{"rope_fraction": 0.75, "attn_scale": 0.125, "decay_fraction": 0.573, "max_seq_len": 256}
Below are experts of layer 3 (counted from 0) of a mixture-of-experts language model. Rows are named router (the router's row for the expert) and show model dimensions 192-255. Each number is 128 + 24 x the weight over its row's rms, rounded and kept within 0 to 255.
After each expert's rows: a language model's description of what the expert responds to. This comes from a sample of Wikipedia text that the model never trained on.

# expert 15
router [135 146  97 149 104  94  94 128 120 116 145 133 174  93 122 133 117 111 134 143 127 130 152 127 170  93  79 130 136 133 153 112 153 125 131 121 173  88 136 105 107 120 133 142 141 166 131 102 124 124 100  98 136 177 163  86 159 124 136 109 148 105  85 108]
It responds to: Location and time prepositions

# expert 37
router [ 92 157 149 139 173 110  77 155 140 104  90 106 108 181 151 108 129 112 111 105 123 103  91 122 104 110 131 156 146 130 134 102 111 121 150 162 155 138 125 138 114 161 139 131 143 134 125 130 199 129 143 117 120 111 137 157 149 133 133 137 160 100 139 152]
It responds to: Arabic and South Asian names

# expert 5
router [139 126  97 100  89 125  89 114 122 122 149 120 144 113 160 124 117 125 125 172 144 112 120 146 114 135 102 151 135 104 161 121 133 170 143 133 166  86 128 131 126 135 128 156 129 163 127 123 149 141 115 106 121 139 130  90 107 131 123 143 121  92  81  72]
It responds to: Prepositions before noun phrases

# expert 41
router [156 103 104 133 186 124  82 131 159 153 100 128 144 157 143 127 167 145 133 112 134 113  88 111 108 113 138 138 147 151 133 137  90  83 112 148 101 148 166  98 136 148 182 123 127 123 169 118 186 149 169 139  99 133 113 165 118 115 139 136 140 118 131  87]
It responds to: South Asian, Arabic names

# expert 57
router [133 122 127 124 132 139 135 139 145 112 105 103 150 147 131 109  98 125 103 141  89 145 111 113 169 125 130 149 121 144  98  99 150 119 117 146 104 162 141 109 141  62 114 143  75 133  98  80 147 100 163 107 133  81 102 126 105 120 153 125  79 102 162 149]
It responds to: Periods

# expert 44
router [ 97 101 112 135 101 101 130 121 133 111 108 111 125 130 107 134 106 105 112 109  99 102 172 133 139  77 151 154 170 116 120 142 164 152 138 141 128 160 138 108 147 139 121 159  92  93 128 105 149 141  96 116 146  75 125 134 113 143 111 109 146 128 114 143]
It responds to: Name-initial pieces after capitals

# expert 17
router [155 110 145 123 109 124 109 111  83 115 137 145 131 157 101 108 111 154 168 111 118  94 132 125 107  84 144 137 131 107 176 109 128 120 150 153 112 150 120  89 121 119 110 117 127 125 124 117 123  95 140 121 113 105 150 128 130 125 138 110 127 138 105 120]
It responds to: Clause links, pronouns

# expert 61
router [117 153 121 130 133  90 124 128 119  89 137 115  96 136 150 127 150 122 135 156 140 116 139 136 112 124 156 138  81 161 138 153 112 150  95 147 179  90 189 155 120 150  99 141 124 145 134 127  77 109 138 131 146 111 104 127 114 158 124 123 121 146 150 153]
It responds to: Quantifiers and time modifiers

# expert 49
router [ 97 132 105 120 104 112 127 119 145 151  85 116 120 126 119 132 120  82  95 124 122 152 167 102 154 140 143 148 110 122 137 149 110 154 131 113 138 132 109 148 165 143 118  76  82 127 128  98  85 157  91 112 141 166 122 129  99  89 143 161  72 165 118 125]
It responds to: Lowercase word-initial consonants

# expert 32
router [149  86 159 135  90 171 159 147 173 113 118 129 163 133 123 154  69 128 121 102 105 133 164 122 108 138 126 114 171  94  96 115 142 102 103 140 108 137  98 121 104 149 125 138 133  73 115 126 119 166 174 107 136 134  95 105 114 139 145  98 150 156  99 117]
It responds to: Taxonomy and unit pieces

# expert 33
router [120 148 123 130 128 141 133 137 142 152 129  90  90 131 129 140 112 140 142 144 119 123 141 149 158 121 137 162 109 144 108 142 146  97 127 117  88 106 119 158 143 109 120 149 118 141 103 130 119 115 144 100 148 117 122 120 194 110 120  93 125 170 150 175]
It responds to: Short word fragments it/am/al

# expert 39
router [114 113 107 178  98 180 125 106 133 157 106 119 132 122 108 145 150 158 147  97 143 152 126 108 103 153 154 121 158 105 121 140 127 123 166 125 148 147 101 124 137 145 173 148 187 133 133 141 175 105 117 120 106 133 143 104  96 146  96 173 120 150 135 169]
It responds to: Infobox field labels

# expert 4
router [170  97 154 144 182 185 151 142 180 113 124 117 116 164 115 101 103 137 122  96 101 161 164 105 129 165 117 112 158  90  97 104 171  87  95 109  90 156  93 116 110 134 132 129 115 116 111 145 121 119 166 104 136 138 133 129 185 117 103  91 136 136 140 141]
It responds to: Taxonomy names and endings

# expert 53
router [146  89 128  98 140 161 114 177 107 142 131 156 131 140 149  86 157 156  87 136 149 149 139 102 124 135 106 144 144  96  85 148 144 144 115 164 108  88 142  82 160  92 173 115 165 172 170 139 105 183 129 127 161 137  95 152 193 136 143 129 120 118 109 139]
It responds to: Ordinals and the

# expert 20
router [144  72 125 105 135  97 155 138 132 114 113 116 113 139 114 127 131 145 152  88 148 133 117 107 144 107 139 131 143 147 135 133 137  75 172 129 137 121 146  71 177 129 124 156 171 125 116 127 126 143  99 101 129  87 106 167 156 119 138 118 162 143 142 101]
It responds to: Capital-letter codes

# expert 19
router [139 149 151 124  90 120 118 137 124  71 126 140 114 145 111 101 137 133 141 132 115 106 125 124 112 164 133 159 144 129 105 117 157 101  97 102 117 129 163 119 134 158 118 100 140 132  58 114  63 145 142 116 151 150 108 135 132 110 121  87 134  79 166 138]
It responds to: Table and list separators

# expert 27
router [ 73 130 117 115 114 156 181 108 121 125 128  84 169 145 149  88 156 163 103 133 144  99 142 164  99 167 130 144 125 125  92 104 120 153 150  92 144 146  79 103 116 152 109 159 137 130 117 128 115 175 125 157 155 155 128 120 118 135 118 170 127 178 165 113]
It responds to: Mid-word suffix pieces

# expert 59
router [154 109 160 147 130 159 141 105 164 105 135 155 142 150 136  96 113 133 120 106 119 148 181 110 159 120 136 119 120 129 119 104 148  82  93 128 112 113 137 107 126 162 125 133 115  98 127 104  84 139 136 128 146 127 158 162 166 136 108  80 127 131 114 139]
It responds to: Pronouns and quantifiers

# expert 24
router [ 98 146 176 140 142 170 157  99 145 121 155 108 153 103 103 149  96  87 124 157  75 136 166 167 126 120 146 123 121 123 181 110 165 128 148 153  75 155  75 102 119 122  77 135 102  65 132 116 146 143 143 117 126 108 113 117 113  94 102 149 135 142 133 135]
It responds to: Mid-word fragments after S

# expert 29
router [ 97 155 175 167 110 110 137  91 136  99 105 128 137 113 154 137 133 109 142 123 108 119 137 131 106 134 142 139  93  87  99 103 158  81  98 137  84 118  98 118 137 154 119 134 147  94 101  98 129 155 141  87 143 102  89 135 139 141 135  93 132  97 150 162]
It responds to: Coordinates, dates, numbers

# expert 45
router [168 106 155 112 135 130 131 156 138 118 118 180 132 144 106 158 117 138 152 108 123 130 134  85  95 100 120 123 193 102 108 110 120 126 117 137 111 143 149 127 121 119 196 157 169 142 109 133 125 101 129 105 157  74 131 125 140 154 160 147 160 103 129 141]
It responds to: English place-name starts

# expert 0
router [134  78 101 127 137 114 147 111 153  97 133 153 100 150 138 102  98 153 126 170  90 137 143 130 151 154 132 148 150 133 127 147 118 113 121 139  96 134  74 128 123 136 178 109 134 115 101 111 136 119 162 107 128  98 147 143  95 162 170 101  92 111 132 139]
It responds to: German and sports-table names

# expert 26
router [109 140 151 102  91 166 109  98 133 155 150 136 102 119 149 114  94 154 153 126 111 157 138  72 121 170 153 134 137 107  95 137 122 101 153 118 122  84 128 155 156 109 142 123 148 112  91 117 129 112 158 160 149 106 151 149  90  91 136 110 105 144 110 128]
It responds to: Adjective -ic endings

# expert 31
router [150  97 116 131 104 140 122 129 144 102  81 135 110 145 137  86  80 111 175 147 180 166 120 139 141 154 115 127 122  88 134 133  91 136  93 137 136 175 126 104  81  99 107 152 131 129 155  99 118  98 152 109 152 144 143 115 120 156 155 157 103 143 102 129]
It responds to: Indefinite articles

# expert 42
router [123 158 151 125 144 133 138 118 109 112 112 132 128  89 159 139 134 130 140 125 145 120 170 180 111 111 153 128 110 136 157 140 121 140 119 145 157 153 169 141  83 163 114 130 111 107 120 115  91 105 155 117 108 118 146 120  91 150  87 111 129 187 113 143]
It responds to: Verbs after to or modals

# expert 3
router [115 158 106 132 134 134 142  81 145  78 177 102 103 131 148 107 117 115 145  83  90 149 127 138 106 163 122 110 131 112  92 101 117 148 158 128 130 153 110 133 132 161 144 148 143 117 112 150 127 135 105  96 107 168  98 112 126 117 157 140 107 130 141 130]
It responds to: Plural and agent suffixes

# expert 52
router [118 115 139  99 144 154 136 138 138 139 165 127 112 154 131 105  94 144 142 140 121  84 142 106 102 129 131 137 119 111 158 139 166  92 149 153 137 154 146  77 117 108 148 121 101 105 127 126 145 133 152 140 167 156 145  97 133 113 141 121 104  98 129 137]
It responds to: Passive past participles

# expert 35
router [135 107 135 174 165 137 137 164 166 145 112 129 141 129 163 130 125 120 143 119 116 183 154 143  89 145 135 157 125 149 116 145 113 164  81 100  93  96 140 103 139 117 122 122 153  83  96 137 117 119 143 150 141 116 159 148 153 149 125  87 114 116 141 108]
It responds to: Year endings

# expert 62
router [ 75 183 128 134 165 172 139 156 178 118 139 103 180 148 144 152 126  89  97 111 128 113 159 135  90 139 165 122 149 129 104 104 124 139 170 124 138 127 106 142 128  95 104 139 117 130 127  99 114 154 134 155  98 148 131 108 137 113 105 129 153  88 143 147]
It responds to: Section headings and table headers

# expert 28
router [187 129 122 144 166 121 118 142 139 101  78 116 106 125 165 133 154 119 162 114  91 166 116 120  99 153 126 148 165 169 130 160 105 104 110 131 130  99 140  90 134 152 197 159 150  98 104 155 173 137 146 140 126 117 148 158 159 114 134  86 131 107 138  88]
It responds to: Year final digits

# expert 55
router [134 127 152 120  95 146 164  65 149 199 128 110 113 150 137 103 131 123 118 116 143 124 165  61 122 122 133 161 149 149 102 118 114 165 105 129 100 139 125 151 150  94 122 137 108 154 133  92 168 113 109 143 146  88 121 127 130 104 130 117 102 125 139 160]
It responds to: F pieces and hyphen-f

# expert 48
router [128  90 170 123 118 118 155  88 141 122 150 127 116 102 140 159 110  94 100 131 131 139  85 121 172 143  87 134 107 113 104  99 148 133 117 100  98 131 122 131 145  98 108  89 115 140 164 139  88 141 113 114 117 134 111 111 135 143 120 101 130 109 134 102]
It responds to: Space before numbers

# expert 50
router [150 154 196 174 110 148 141 154 153 130 141 109 129 116 136 119 129 121 124 156  97 123 118 160 123 143 144 152 107  83 155 116 113 110 146 104 132 145  95 109 124 101 134  94 108 118  99 127 106 137 132 131 107 141 130 126  96  87 142 119  82  90 132 133]
It responds to: East Asian bytes and naming words

# expert 54
router [111 123 183 142 124 137 154 142 136 157 117  91 167 117 159 102 150 103 126 130 144 147 134 108  87 105 169 129 110 101  94  97 184 104 164 131 131 146  96 120 155 148 100 123  94 116 125  61 115  94  69 102 109 123 114 131 116 139 132 112 133 121 158  93]
It responds to: Concrete action and object nouns

# expert 56
router [119 124 130 155 143 139 152 118 144 140 112 140 126 136 111 166 132 137 146 100 112 129 127 112 108 117 158 132 129 107 105 100 100 124 109 103 124 103 117  90 163 159 142  99 147 112 139 123  91 181 131  93 144 149  84 149 135 106 122 143 118 105 160 117]
It responds to: Digits and percent signs

# expert 8
router [125 131 118 110 109 146  81 107 138 139 183 123  86 118 101 140  97  92 167 159 144 117 117 122 127 155 117 154  86 126 115 123 127 109 138 142 121 111 127  99 148 131 121 142 119 147 122 124 123 144 103  80 167 164 107 116 107 141 163 140 144 101 146 132]
It responds to: Preposition of after nouns

# expert 51
router [148  80 171 129 139 160 135 139 141 132 110 165 142 160 130 146  70 151 119 161 133 146 156 134 157 146 167 137 153 106  76 144 128 143 122 138 101 113 138 122 124 136 128 110 118 114 114 118  74 122 127 150 135 101  75 115 109  68 116 139 139 100 109 133]
It responds to: Name and word middles

# expert 18
router [176  69 138 120 110 164 123 178 130 110 115 142 132 173 150 144 128 142 134  99 145 126 135 118 123 100 140 125 157 183 124 124 129 129 151 173 107 145  98 132 152 167 109 116 154  93 126 167 150 167 142  75 161 124 113 126 158 135 138 112 150  72 135 122]
It responds to: Personal name pieces

# expert 34
router [149 124 164 102  99 124 162 131 146 104 144  74 136 105 153 113  98 116 149 137  88 157 126 110  93 146 120 160 123 102 127 112 117 127 168 166  95 129 105 121 141 146 109 117 149  99  95 115  93 102 147 162 160 142  92 137 153 121 101 135 148 127 155 110]
It responds to: LaTeX math delimiters

# expert 25
router [112  94 117 125 131 156 154 112 107 137 150  87 163  95  94 180  74 113 159 127 104 126 131 106 133 110 138 120 137  98  90 121 150  86 126 148 115 158 105 152 113 143 115 126 160 125 108 109 135 142 168  97 144 173 115 118 137 123 112 145 159 124 126  74]
It responds to: List line breaks

# expert 11
router [104 162 163 152 129 142 150  96 142 136 137  88 116 169 160 109 153 135 121  91 113 112  77 104  87 151 162 153  81 160  96 116 116 111 155 167 127 100  98  86 157 134  81 124 130 136 105 143 127 139 122 170 111 114  81 146 118  99 169 131 156 124 131 117]
It responds to: Proper-name pieces, CJK bytes

# expert 23
router [171 120 113 136  90 100 105 102 145  98  98 191 109 137 117 116 127 101 138 113 112 119 113 125 136 102 124 162 114 141 124 117 141  79 104 135 147  86  90 135  96 157 130 134 138 150  93 124  90  84  96 150 123 107 133 118 133 138 146 110 130  88 164 139]
It responds to: Sports statistics terms

# expert 10
router [172  66 141 135 141 156 143 110 148 129 128 162 127 154 134 119  79 136 147 100 113 194 125 141 111 124 140 122 149  97 100 122 181  64  84 124 103 148 101  93 102 160 141 124 138  95 119 115 146 167 168 152 105 103 140 119 170 154 138  63 133 116 147 118]
It responds to: List-separating punctuation

# expert 12
router [167 141 131 122  93 135 106 150 124  94  90 121 113 129 130 158 142 118  94 174 102 148 142 120 152 124 137 155 116 181 131 170 122 122 161 141 124 123 127 112 115 110 207 165 122 113 124 106 137 132 132 166  57 140 110 141 113 127 118 124 132 123 150 127]
It responds to: Two-digit numbers

# expert 9
router [102 177 101 139 155 133 152 169 126 124 149 100 113  72 137 176 158  92 145 128 132 138 159 105 144 135 130  82  83 145 137 122 155 140 113 133 155  84 158 172 153 153 127 129 149 113  97 186  84  97 147 129 121 124 145 166 139 151  92 154 139 191 117 120]
It responds to: Nouns after determiners

# expert 2
router [100 130 155 110 143 104 145 151 149 160 146 121 152 113 137 160  94 132 102 142 134 118 136 158 123 148 166 104 150 113 136 128 153 126 120 105  93 132 105 158 126 130 112 105 103 105 117 125  99  82  83 126 151 114 170 134 135 133 153 140 158 141 128 126]
It responds to: Short word-interior pieces

# expert 38
router [147 131 130 146 120 157 146  95 120 118 110 100 169 136 128 130 131 140  90 124 102 153 172 103 145 148 160 155  98 134 105 106 124 165 177 114 162 131 140 128 134 128 165 124 106 186 113 150 146 144 102 138 106 175 123 158 129  68  65 135 129 117 136 129]
It responds to: Plural endings in sports

# expert 43
router [146 160 174 118 107 138 118 131 146 114 112 158 156 131 108 110 148 158 162 120 135 147 142 137  87 139 131 141 165  91  95 137 144  81  86 162 100 129 110 101 128 169 115 132 114  75 117 110 138 142 128  84 109 138 106 114 136 106 127 100 141 106 141 129]
It responds to: Census verbs and coordinates

# expert 36
router [100 100  90 154 127  92 147  96  86 132 114 116 143 121  93 147  93  60  97 146 121 135 162 151 120 136  94 130 136 119 167 114 145 121 124 114 127 143 157 173 110 123 136 101 105 170 118 115 162 110 158 165  98 129 132 113 110 132 125 120 130 106 117 107]
It responds to: Table cell separators

# expert 30
router [132 129 115 140 137 109  91 117  68 119  94 124 153  88 139 102 129 135 141 121 126 133 117 131 163 103 135 119 165 115  89 127 156 113 152 131 131  98 148 118 113  98 124 115 109 111 120 139 128 147 163 160 146 156 167 141 127 147 162 126 140 116  80 166]
It responds to: Commas and clause conjunctions

# expert 60
router [163 119 127 151 131 114 100 126 166 121 112 108 156 156 123  98 132 134 158 106 116 166 134 107  92 124 111 142  91 109  98  96  85  76 125 173 106 127 127 102 130 157 139  98  94  88 113 102 152 136 134 130 140 159 129 128 145 140 158 125 116 114 133 125]
It responds to: Geographic gazetteer function words

# expert 22
router [143 131 115 101 122  83 121 119 124 133 104 137  79 117 117 126 106  91 121 129 175 142 112 154 157 118 116 110  92 103 173 168 134 144 113 102 134 119 152 122 117  93 105 126 149 133 150 123 103 113 150 157 123 161 144 120 114 126 142 143 122 114  65 102]
It responds to: Determiners before nouns

# expert 16
router [123 154 164 163 113 143 116 115 189  88 130 150 133 124 120  96 129 110 138 130 103 161 115 108 107 123 164 118 134 112 126 107 140  83 101 130  86 135 122 127 133 165 106 135 137  94 105  90  92 136 141 110 156 128  81 136 148 158 111  93 119  94 162 137]
It responds to: Table and list fillers

# expert 13
router [157 107 139 135 140 156 149 163 119  96 100 151  97 158 153  93 156 138  80 137 135  92 103  94 136  91 122 136 134 175 128 113  77 130  69 132 145 144 106 103 140 140 138 125 157 144 168 163 139 133 102 158 109 136 100 143 140 135 118 108 137 141 164 143]
It responds to: Iberian and Romance names

# expert 47
router [130  88 141 141 115 136 158 138 118 109 151 171 111 158 129 138 105 118 162 185 126 181 154  90  98 148 139 145  93 120  88 198 127 136 145 123 149 115 134 102  57 113 128 158 126 139 128 157 118 114 142  97  92  98 110 129 125 108  71 153  95 100 174 137]
It responds to: Name fragments, Win

# expert 46
router [107 170 114 154 112  97 160 174 139  97 151 110 151 136 115 136 121 153 124 136 142  89 150 158  91 131 112 130 128 139 108 108 167 102 140 111 148 154 149 121 134 142 113 140 115 141 133 131 137 161 148  90 156 123 149 153 125 109 138 139 130 134 143 139]
It responds to: Word-internal continuation pieces

# expert 21
router [121 147 107 131 101 133 129  90 117 145 170 125 149 112  93 140 114  78 167 153 150 148 141  80 146 135 130 140 112 164 142 163 142 160 161 147 152 162 129 104  89 142 124 149 124  93 121 131 153  96 146  93 109 151 195 142 122 140 140 131 151 113 112 140]
It responds to: Table pipes and to

# expert 1
router [165  93 129 115 162  95 144 114 107  86 130 148 162 137  85 130 151 150 145 194 142 136  96 120 134 145 125 147 115 142 129 130 156 120 103 132 116 109 109 128 144  99 180 126 142 164 144 155 170 134  96 162 149 143 108 131 134 152 157 105 133 116 124 154]
It responds to: Central European surname pieces

# expert 14
router [115 169 147 101 125 155 142 141 147 152 133  82 142 109 150 152 190 150 151 119 139 116 134 160 118 143 106  92 145 157 148 123 101 160 121 122 152 115 125 114 113 105 109 114 119 149 126  92 123  78 124 149 146 123 145 120 110 124  89 154 132 148 157 135]
It responds to: Suffixes and in-phrases

# expert 58
router [ 97 119 110 146  78 170  87 120  99 121 137 119 140 162 164 105 159 115 131 127  82 112 102 163 137 159 145 140 113  96 105  87 137 118 122 122 114 139 133  94 147 132 135 112 107 119  91 115 120 102  96 167 148 139 115 107 176 113 182 136 148 102 159  98]
It responds to: Opening brackets and slashes

# expert 63
router [104 112 171 137 117 148 132  85 178 110 165 153 126 127 125 148 106  80 164 151 118 136 159 145 106 145 142 135 145 127 127 105 154  96 111 127  80 136 107  80 130 173  89 138 144  94 103 115 104 135 146  93 160  91 121  90 173 154 129  93  85  84 141 140]
It responds to: Spaces in table cells

# expert 7
router [171 126 153 138 135 115 134 105 119 130 141 104 164 152 154 157 116 101 132 185 161 104 115 139 140 102  97 141 138 113 121 109 147 101 132 124  89 143 156 134 102 105 178 127  87 168 131 131 145 140  98  98 104 129 114 104 150 170 107 112  86 108 159 141]
It responds to: Table cell spaces

# expert 6
router [104 100 127 140 142  95 125 130 158 182 140 150 130 124 140  95 145 126 111  98  66 149 158 182 156 145 126 116 116 137 119  67 130 123 117 132 180 103 154 130 134 146 105 143 122 114 139 119  79 121 137 130 147  86 193 139 121 111 127 134 126 199 125 116]
It responds to: Adverbs and discourse connectives